config = dict(
    n_layer=12,
    d_model=256,
    n_experts=96,
    experts_per_token=4,
    d_expert=112,
    d_shared_expert=0,
    activation='xielu',
    moe_layers=[1, 2, 3, 4, 5, 6, 7, 8, 9, 10, 11],
    router_score='softmax',
    normalize_top_k=True,
    routed_scale=2.5,
    balance_loss=0.00335,
    balance_bias=False,
    router_noise=0.1,
    init_std_router=0.00625,
    lr_router=0.000548,
    vocab_size=8192,
    norm='rmsnorm',
    norm_eps=1e-05,
    tie_embeddings='early',
    optimizer='adamw',
    lr=0.00126,
    beta1=0.9,
    beta2=0.99,
    grad_clip=1.0,
    batch_tokens=[16384, 32768, 49152],
    seq_len=512,
    train_tokens=315100000,
    steps=9700,
    dataset='wikipedia_en',
)
Below are experts of layer 6 (counted from 0) of a mixture-of-experts language model. Rows are named up (a neuron's input weights, with its number), down (a neuron's output weights, with its number) and show model dimensions 0-255. Each number is 128 + 32 x the weight over its row's rms, rounded and kept within 0 to 255. Numbers have three digits each.
Before each expert's rows: "gets" lists some tokens that make up at least twice as much of what it gets as of all text; "comes after" lists some tokens at least twice as common just before its tokens as in all text. This comes from a sample of Wikipedia text that the model never trained on. Tokens count by the router's weight.

# expert 82
gets: " ", " on", "ed", "ated", " built", " released"
comes after: " |", " was", ":", "|", " September", " were"
up0:084083155178124151000063116170082169157091106097124095118149156137181144104076179134158105098090142148121127109144139134146084146156118121162130091102106121133108191084150133188133105105143175157136113047120173078185131100172107077158060129175108134114140098143105118130152148146114113119201172156170120182129085130063111067122199133142157086131125132105114099169137068124164174112140105097109138143138111132108141113100181104131112144057188089147146093083134150113115161096112195083142106133130119099138140107150149167132155135155166196158086158104051099076148161131084143109169082137142147122150102128080114153073127061164107141117143176078166151127093144160081127145193130111115158125135134128168115103129103143136134147121127125085155100110103139133100141175110112
down0:150033137104072169124141089166077152091145115136173099134108070111133191083133152123125114165134161105168132111203148093117120107109143150074124073136197166182124145177131101134078160158107133107180178105125139107097118192125163120118090081115059110088092149162139183109168090079148121099107115116099107126094096099122161133176138148163089096093107117125105089139167100126175139137127120164117112117113132139091141165153119115150084105068101098102117153123063176132124054186153103132114085123182079145131113122101176190145100105095161126151115124122185140130158149171146119095125157165176144032161114092153162098152174094085116109185136133080124126142170176169097142107069161097100127102106102131122099097145107102081143135126201158124116183118155178119124154086155100

# expert 54
gets: "ot", "art", "in", "ut", "et", "ad"
comes after: " S", " P", " M", " C", " s", " E"
up0:142091125108077073098118136055162140151131176102162142132158099169196063054132097134151106175123155169162154106116087140152128091093121099112138126169121122153121121126167133083136108159197135124213219108182050120112159144167081104154134099153177115111120161143056155148129109117088111119118150098119053177135186128152128120122136098211122113109210134082103176160120115125094127150127164109098092110137150090131101137171139173128072121144094152145131102160090109161138095116124092131154103150094132088072103149163106139102155159152160218147139098143194085104122147126134154143146110097127171149122140111152185162155146200081124156201124177115077126116103132115152126168176121099127102124156064182145090120141137159163131141147107099147116132087113133181157136153108148
down0:104102151176123152128115160151170142100129177024163135111141130088078075098128090125142162152082154083110123163130092129131177130087108107141105154111198158144165108102113113109085099183199139077103121159108099110173083141145106148158134164136157165140093157081130187176121112133140196200120105022124154165118112135072087168079048114151114131133104156138162154157163167163088202112108096080144127116101089122143148144110154129221156149115106158109134111153147090124119123132074082145154087138126098097126108107076158111133060113087130141143111145142151167125147129059067171110121111125146133138111162144178155122190108180073172188118120151099130138152081139122113106133090146145106167089090126175086114131160088126144096126092164128161145110092137112114115161169145094

# expert 92
gets: " the", " a", " States", " US", "'s", ".S"
comes after: " in", " of", " United", " the", ".S", " U"
up0:068097177135131141108149153185140159187081120149107139143141136131114089105142112113090082135124085107066135084194129132127131128144126134151198179078128105102153128067150112107107118146092158082153147141152089163124143086129110116178134115077196146170112130120116122102109173187062126139131112106164102103163092135170160097201112139139102125120169095094122149188098132151075135120101122058109101156117147114124058115101095058168185154065157121101138101141123109153159142152189219100108166148057139064067140125154097114104073113102127162135173084144117127091106071088179160144109103123117091110165116119138171094180150108087087116180123165104134129093120166115142160121128106146135126132166112110136188154157088110233147161143127127106100149101114156168163091105114092
down0:146201193119136100099142089123059145100110083137109127072122087169076132108157124138123052081145157124137138092106109094161147145078119066095137120124164169103104180162141061160136098082115125111135096120062127167105173111086130079132097173142106154110185115161151162168144112103173110193198153099111167150145143083138142090116175095159099068129129123146079094108124106095109082153134095105140117185135183135146135131128113158138098149097135093118137090064118182156127113140057122193093126109183135145197092178119079103113121126101126116126107131112155111093148137148101157130134173173132117134078100122160065150126072103182124120099161152133147082152169140165147199102128111124112106165129110118060155151171109073175171095099136094062124169080121118112104132076167128

# expert 78
gets: " at", " was", " with", " as", " to", " for"
comes after: " he", " He", ",", " and", " who", " she"
up0:076105216130097151112071139122096116128154177147133140150160121117147121101103118128136138073157180128182134122082127131115138130107084119101095113200130109157185072141080161131078178132112174152147186149143097171129094116096118142088096103148125146130112123134101136195117166242092150125198151125179131107149105127140153177121161127052109116128097138108152088178119100174141139122133120160181102115116070186075227106094120107131144193128133125096094132107209075097156116157145117143109154095157141122110120135123158093080121172128093178147153167138115111100138136099143141077087075121149111169086107154099109106171174192094172149156129196126161144111105090177104189127126094163150099134136102173117118154130135135125124092078104159080100114135088148107156078125131179
down0:099118129093084091104122092158095110119123114152151118128090085103143146135138153179136114162136129111214110187135143151106122180136184132116067144116138151141105077123169111135180183141165112171201139085101130130174102135130115122143182195075074160152161101207173125173177142118169135100091177181182134079092133089087090165101128135151101156151141072142112164085139114156153142187140130126131139126149126177122169099088088163180186105080129136128143161093121192127148107155118145120044159089103151099136141104138157122098084171117138188079207182128106183119082174095183126074109095141097133085103154161178107101111155138096127073149095117192096156150146155172138122167107114138130182138131119170107149155111117108118124159134124161097138151072132177157095148124110153

# expert 67
gets: " the", " a", " The", "'s", " his", "The"
comes after: " of", " in", ".", " to", " for", " at"
up0:072131152177195166109122186145130099127131093136152093146133103113098088181093144077130111139118153120132116176138093110156130067137135172148093180110159110133123120140126178127158111109136090130105096123117157127143125116159194153153111089097161192194098155130137180063127200092119132124167111144173169111120116187119140106186114094145148123103111134086152124104129085124117118131183186067120100116110112099154133099172157064115159063149092123119112110164139138161143171109162099168137131115135129050152083121146164119131085107147151086124141117054036150104078035115120106125157071135125111077106090129169172120060168142173181064085143107103073094161154137116115188121117154125134091083161081106169092083120153144136128162154123096118101115048151117122099110106110101
down0:146111135125121016138068160122077104101136144184146139160084138111116136122084115113146098091123108108131139098124172091138141131157190119119156101138136111141159059159079090116148117142183131098180110080102111104156133070149099078103133128105140134142187124128188123157122129109158157139094078124153177087121150116116171213151125138104118140167183162126117155122122105095129109092045131181116137122122156113183115185088095150170144151194162165087123112104131110129083143082163173137163180164091174162152167099107173154133101093157088149132154194171114151148108107124116132126190111091174076123124106119101211121144119095111137122141141071112141161158073165122124088121094166153171103172127147199076094069147096172185159123111202135125137135103136067098117149096117126

# expert 25
gets: "0", "2", "3", "4", " two", "1"
comes after: " ", " (", "10", " List", " number", " two"
up0:128095097186094076169150144205136095099147094110085165142139102126176151150090120147187144107095123167069159120163133115072104116083145118058153124080110118108150111134183120122113117145148123153084172130141148127084108140122164100143148140107099120167094151155080146119146123093075151114123160120083079106136114155118108100088122114151173122124152143093136120109068183085096073147179147126141054038147106118134148097149203153120111069133115135174159148156093185146131128168176103118058140164192135048121147072126194133122093138115139094108111145105111140101077089116127184132158122089119135152112101149088074143162138123119097107155120175081119146182143127094169129109097161076135162162118149185134204129120128180140174085188105132103144112080111113157129209146119175
down0:150149093128131148149111118117144180147158179151121144179144155149174161061137149168142110142081176080172109124106062147127136101188087100109092154067129147146121193077094112063083128116161213108169090110180066081107149152173139119133116117072155134092161097128106122134091149087112160154156128081153137102145207073101079174117057150095060098117121109111117203146100136180144107129100131051139106159169176136138144090174094159120143120138109118116112123105111124096111112134163140144120120110125115159127153126053111131173163112066100054130147152143150180064056099147150132149146116107132105113129179162148166168157112150128178138192162104125138134153044138118096118137154116146110177129111148108138166077126184107140136122121156116105152156095106075086112148149147141

# expert 24
gets: ",", "1", ".", " in", "3", "2"
comes after: " ", "1", " (", "2", " in", " on"
up1:127107161122090137128163163129154156151151150141120111089185113091152090169128153123074094173154167126186157153200171126105104067114163117128144150122090123074152153136179119157126154160135120113140108173182116186092106142122097150094124166119103088213201138099116152133110111134113120128169102119172127132101087152125136088134100126189150144161098110078112156178089093132080104119125128097075119144118089112139097059089105137112098068207172141122058110112088161137100151174167166150113161131135119039140192146148087184171162124104135089172177072128117145120150172169074107132114107189060059102130090060139158089130130145109162109177099107106096131157136135103114128129085155129145143110137104096118121199117144163184137151112103102109099159195142131141102076136153139
down1:139146140114089147085158111119138157138162062094179106144091159115160137078131074173192168153150117087142134146151174125152098139098094072169081111102117179154165170164103128150088119143133098104166138166080141104147115070124121104144144104107090204122165097101081114165131071116165111089103093097128145153117202070077101168096124088111119169127127127164147107140158112116138159104156106102160135077180144128059176151141107112152069185158092133142128090164126105165144180118119131174113168114145157133097129183169182196178152139174119101123164162174109144154202151147165199131165095126149095109130121104054172154097100077176192126131168157141119161068114120133144110123079108133104107115107093141171148123140149132150102110091055088083155142139074145096158140133108161

# expert 58
gets: "19", " ", "20", "18", "17", "16"
comes after: " ", " (", " in", ",", "–", "In"
up0:124202119089098114124136108105172125154132183115096109120157110076109149047140172114190091179100181125175131172140174104047142110172090082111079130179159160125100113144094141181080144185114151134146132106149070100125155135112174197111074145133143101076122131116110042141154088130143151050152145136136155137152180162110153167119112143125121129114178109131094145150170097082141127107113097157125115095130160100180160138110064140120108106176123145113071126111143164131111135133137172140121143088157111114124127140120140085102180148198093134107140078103069119124101157114091082130135152069051089080157111063093147112141091136066150106156116167082148077176119077121176103142141150080116113131099181131170113124091127139139102123106093160128143197116120112178111143088178168
down0:122171180221122164114133132118110113052162161088097174139099127136114129157176110153084196144112096090115090159127102087128157124118076097123131173128090125176115146081120133101153139191081156120130081107199111113116126150137126094141194134082112115131167114135147123085105147136147147141157168150081098131093126102133148108117165117000128110072180146052184061125142116157143133117110131151139101130164169127147118074112077102155134131122081128122160103088068087149097130120065052092107118122077112145163078107120142103171194134140139135153128089144138103122168109127154109172125105087130088111135157176129160096092143102178143106141117140144095157106135140173117130138144083108156119149170128095112169142136108133169121171079074085107107136137187057124143147101152100

# expert 39
gets: " ", " which", " that", " also", "ation", " film"
comes after: " |", ";", " –", " is", " was", " He"
up0:187144093123141114129143128170146096127103139112123115099102097132146139131067089091107104127087103149136096112114156102075103148154110094181055201110052122059141104140108138139117100153094180053170173105134168148110106086096130124142136146070153133167111126148117140225140115136036131093144155129148132096115099123112146104227147147064144171106147097085113122081111209138156104176182118078080077095136083120118166187097178094090129133156113112149136127140125183115126130133110125160089125127076117108128097127096129116102094096104081143147071140163123165129096150132104120086134129119180111197108094116175130111069121121087102143146106197097171167156148165096084192112110145088131187143146093125126144118088114116150136095127124134168166113148087063132121145097084173
down0:136149103075156139147079044125175107095117137114140031100162137160173180129072149092111115135067200096076155116163172106109153107110096147128074137072115074100116109112122104139130134149080111114140147142081097110102163099127158096127193127111108154141156141140151124149178139100113160157106086101132127096097164159087100100165154148135161152138151178114107094153048146118187208143171136095151065125162108093137086193139159136127112052126108103126186161088133129128119112136162156124122160145078134143064084189122083173121151131162169144144064133112147143139121093143123113106124173135180127154083139124122145109096181142092099104079153078157097158113185138146169148120155109132176148165124087136118111084164119147096119168159184145154197084145078150193120139128108160

# expert 52
gets: " ", " as", " to", "ing", "ed", " into"
comes after: " |", " to", "|", " and", ";", " it"
up0:071151083109168114085108181165066163090166128143085158177198142134121193133091126113173057115101150166142105101070125144122115169135109123178195168138149109165163155140154101115188088148102076206124165089104158138178105103146114180064153104135097093131084146106148172096161162142080140169104123150147165144129137129125123107172141106134131149129118157063106156173164156058153162156150134083166147153112137172133113168119132051129104129153164107127120083141087132061133115112145156135182069153102153167136141123091101197106114167136128152100115088103081172174158158084101161095136117151129170154076124076160175199176164126131103089179105059154117135111130203176130128091098088150116109159136128124157154133135155133103155136125102099074103122109125137127151111108102132
down0:131083098158114106104182106195106127159106170158164159161176124151132139188111168189158141153115090125214157098117101124075054128151074152100121169119102122142124153103133117105147147111136153153149123124105102138037105122134145173085124106113140150156114192154155112149126115180135128104184141153167135152140159162125148089179155096071152148100117089124091115094143146103142169096163113139187138145104131100144129136152114083045098067178150129105127128142162154098141091138166127207149162125117118135114130158132074128075145131110169134127096025107096113126130125125111077126103131132179134125098085069150113174138087178132076108088114106093150129148139146155153216136061117110147109051140139062185148165135131123064115129087082070116137082154122121085121136069139165

# expert 51
gets: "m", "h", " M", " m", "b", "ch"
comes after: " ", " B", " Mar", " Bar", " Ar", "ar"
up1:116112139127073105102107142174163114113090121090112136134135044129155147128121117113077157125128157065065134055108199174065179085068070108128111042152157136047132147093158100148096149090180161155135120172106106114094147061129139152121121112124131155165136145132125121128082142143135108134126084059105156151100162101089091096101160165165147133164145169162083118111098141156124113088091178136159109058128144136135115109134128142150114137162136070089090117110119212101071132100136200154147160190091116139128120122197121112122109135121120144146111111141138130140120122057090115141063143137110142170127093113128155113120172098132147124115034143155141198123070093123130146156121129117145123166202108163126196101162097177141084103120097126108179160064151091131140088149136129
down1:163102190188088103113082115154079178115076121114125172162120107111151162147177099138145174135109089234065148070162093114163149168111094133131120109123168088158128106067087137178159117166081121089120107125138092109103181131158153183187126102134126114153129117173137121098056116158178158147136127210081119141091131095087163085173138120143118162085125179138133104120115154104093064148190168094122130143085148133088182104090125153109126115159145072074152140158164192093132116153127119126171102119178106154052131112135183118181108189146112081118131100060113151114126131126130088137121173162114106146119114164083104151116116151125146126131137124092095145122092121147142105170173131086090150129137130113148103062135062176152087132084128164178127143210126126094115106143149140

# expert 8
gets: "0", "1", "%", "2", "5", "3"
comes after: ".", "–", "00", "0", "10", "%"
up0:077082125135153167113148105114145105141048120135173156096141120175117132124154111117107081119166157178125221123092146123123127137142111199188109102125103064126178140156119061150119088199135146144059139135123131143107157165122157125166128108114141099110078162104130138125166147136065084133101167172104094148075152127181145109150181159109104052125130078121136169143144083150151138166164129128118140135143116096134104137088136157090082156099093127077156096111131070111160120102124064071082135160134156115115162110098191095109132100133110187090162131104098139121131129151164101089103148158167157114150142082089096122155152176099067137127043112073147110134090139112126091163132096101176132211098101123161166149123059140102114080097124147164102139117128076042117129170156187
down0:140176198178205119111094126125177179114139122182136155110124084100155183171152130077099126082132121141132069123103093121078080130143125144185124166156122160122110104176138171095118096121124154140073163096178186115125152189131121142131175092125094140124088124130115122115185125148156080132115149190136136172187121125102152108184180150088124140143120127144222148151087152165195124124129078190131144120158172097079184171113131100094112096086134099121158101092126146160148087152074096148112153160161134122150109113171136127086117115153131122118068111095142178089098090106077081117084168146126140094142103088151141148102098122167188076151117147098137090138069152119139152089188141114126120132124116143161147172056056147168062091130148145114144111186132164119056159115125129

# expert 19
gets: ")", "\"", "and", "0", " —", "%"
comes after: "19", " |", "20", "–", ".", "(s"
up0:095096177145138108117039083087198188087160121144121140113162113125119166123115109142153082104140176068134155129110155154153047148123166144102185129137097132178111134141061142076079141119185149093080194162183135119204143094113147137107132066122107114072172138147096125162165120164113174126185113131152131133118160141167139132113145166090122228096172103104172127160095078161131153135208106151077157089146137141129098143104108127040082118097131090124144141160148113127172139115114166074129176189151122124111128151117176124166101138110075125097100042132148099137119175176173098168151138123124138070160130142093173106138182139094123119143115079072103125184166159130139104134140098081119128132148142117140169116160105108126129131130080132179116140151171146136103138122167115
down0:109098096135133094139175127196177080080094131199094126125079081119139046129141153092165153158127084132135117155053099083172109162129186138182093146102136093042107131135158107179104163108130102142161105072127157156152120157137110089085177091145129173132121069138089167132150119146161076097139154147189091096138156102153075101135092116136132100110183114129168131186108078153148125074105079162101126096184131096150092124135159152081108111190102077144111183082127127162188168125110126078182120146143122133181129139119204106124118109152143159118163093166120115110111043136134074134109160157184118146107071104155145143132149166122104111163128184122113128111143147078108131117079195129127099130108153125163087153123071130110173136115098164127084099139119145134170175111143162

# expert 31
gets: " ", " L", " $", " −", " /", "°N"
comes after: " |", ":", ";", " /", " in", "°N"
up0:130131093132148148101175081162125162172042191117120113138102160121187148072104145140162145108099094177137064125130049115115106169132075132121126151096077153130158155174087113127126054145125155149102149139082118146157202121122101138097146107158184131183139153139156164142158163118124109148117105118150090129160083106155127133127085129112109195128113106000124159186090171111104106133152102110113146174149150181089111153077036137064112109121140128174118110119135080092175155139084135147154071108111109116114122149171107145151126133118148138071170140118139138095103164185138130133141136105200150144157050136099097125074138115114145071139146070169184086188107182128130108117149101102120187137102109144113104119140134182128112139093121122169121149167170176143116122119095118
down0:144088176151175126121045168206125167102193110102177123157123087140129186125141078117152127195127146119115165089101144155129158190125140137138134138103091113170173145131200120120150142101121134167086102186145092104102108131128141130126154157132131122142176183127110169179134158184112123155139177131090151128129074147137075083143136143072121136111097108100128090151157178180150073097164111161136070143134101166150106114117187077167104195136181190119148146126148048076128122084146088161117106151157159125105090162124162101174067138183142088133065139116130113137125103162110112149075096147120096130166152177109144099124117127153159114094105154151095115129138101141103144008097136127121101098142116130077220106126151110148113067120074121137133142116154089105116145081147164

# expert 46
gets: " he", " He", " it", " she", " It", " She"
comes after: ".", " the", ",", " The", " that", " where"
up0:223163119154142125135104103092070172143183121120115165141216156137074100133110214086137166092152140143133115091129104091086151151114084069144158086201132117121129140147177179141127112140122122115115129163115119158145107121081161164182131134145097113117131104131129164079165152148106087105125157133143129145142095183114144098168098114136106086113234087158117111107101119190083144017098143154152130162165079091158145103128135077103175168151143122054140140145104091131129102147158166153128102143133087114063101079112170121088121099178124146146094120150159162110132160144091164107153147140170114100184105168067167147132118095165087104104097124120079101107130147076125151145159102114090104117152105168139093090172157089104198128144149117180125102102090140111117083153176092
down0:143121160132179154155164114169122154056097082121120116171140131130147118134159137151107085122145146111136133142134119122123127146098112136133110166172117148085121068140138177091154133078121174143078145111167129072156151050158147148135123160145157123120140152132064129116120067124113148094138134117101141124165095146174170153163145076158159126120135142123145152140110144116140058168168158132135134127129164122081060157079116085089188137122106144095151139160114120199111086126150108120124203106095149169140042144130132149150179112071152164171130151126068127128119155129160225089110099171160095139080142101208144103121139131091158147123154164157123156089149144150177112105121113105187163143080155145138096186125130105118159150119255117100184060131162149157091102137149101

# expert 3
gets: "2", " s", "1", "3", "0", "6"
comes after: " ", " (", " +", " −", " D", " d"
up0:158119141144126086111105177177163135174137108098117119134116090132142177185107116192161056159124110161109143104082158094102138126171092082062099137146130146161110159144161122136107145132134114090173154137154058150150115137132089126146142143125144076136124130074170121162141118121124141108130073123126158137181055114067127220097136156151130117165137125087061181167183143116176125156163097086193154133170134128208097197094126152162099071082122134151121137137094101186125158100127125119160189066125171095111121069163116086125098109165114142125179130134103106106108124124105136073151159145145101153180120111109103118120107158103057145134148182153123122135079145168161142121189050183148085170135111121131072153098119152090098077117119131159159114067158133161145117061085129
down0:064078131076190114094113168114100134128124138117129144119129093156131101194176093116116185129161135110099165134181108066058128109123132113164078180094076151114152163174110192114146116163179153124153099109069127120164128137146097109114133119155135145151183108094134083089168138138101136160137126134099133035142110164075193135109166124057121131126143114161149108100133153178087095114119140193170126132115157147162130104153164080185086154098125188089194118112109160142122152182147119144122149122064062158163109093142136082135212116106102126113130133096201146158171115091147134121083167099089148108159150192156121115100103152188168133119115154121121130072188177150146137142147154089118139109169104071105084118131130067124147123149192141175149160179138120125146158128094101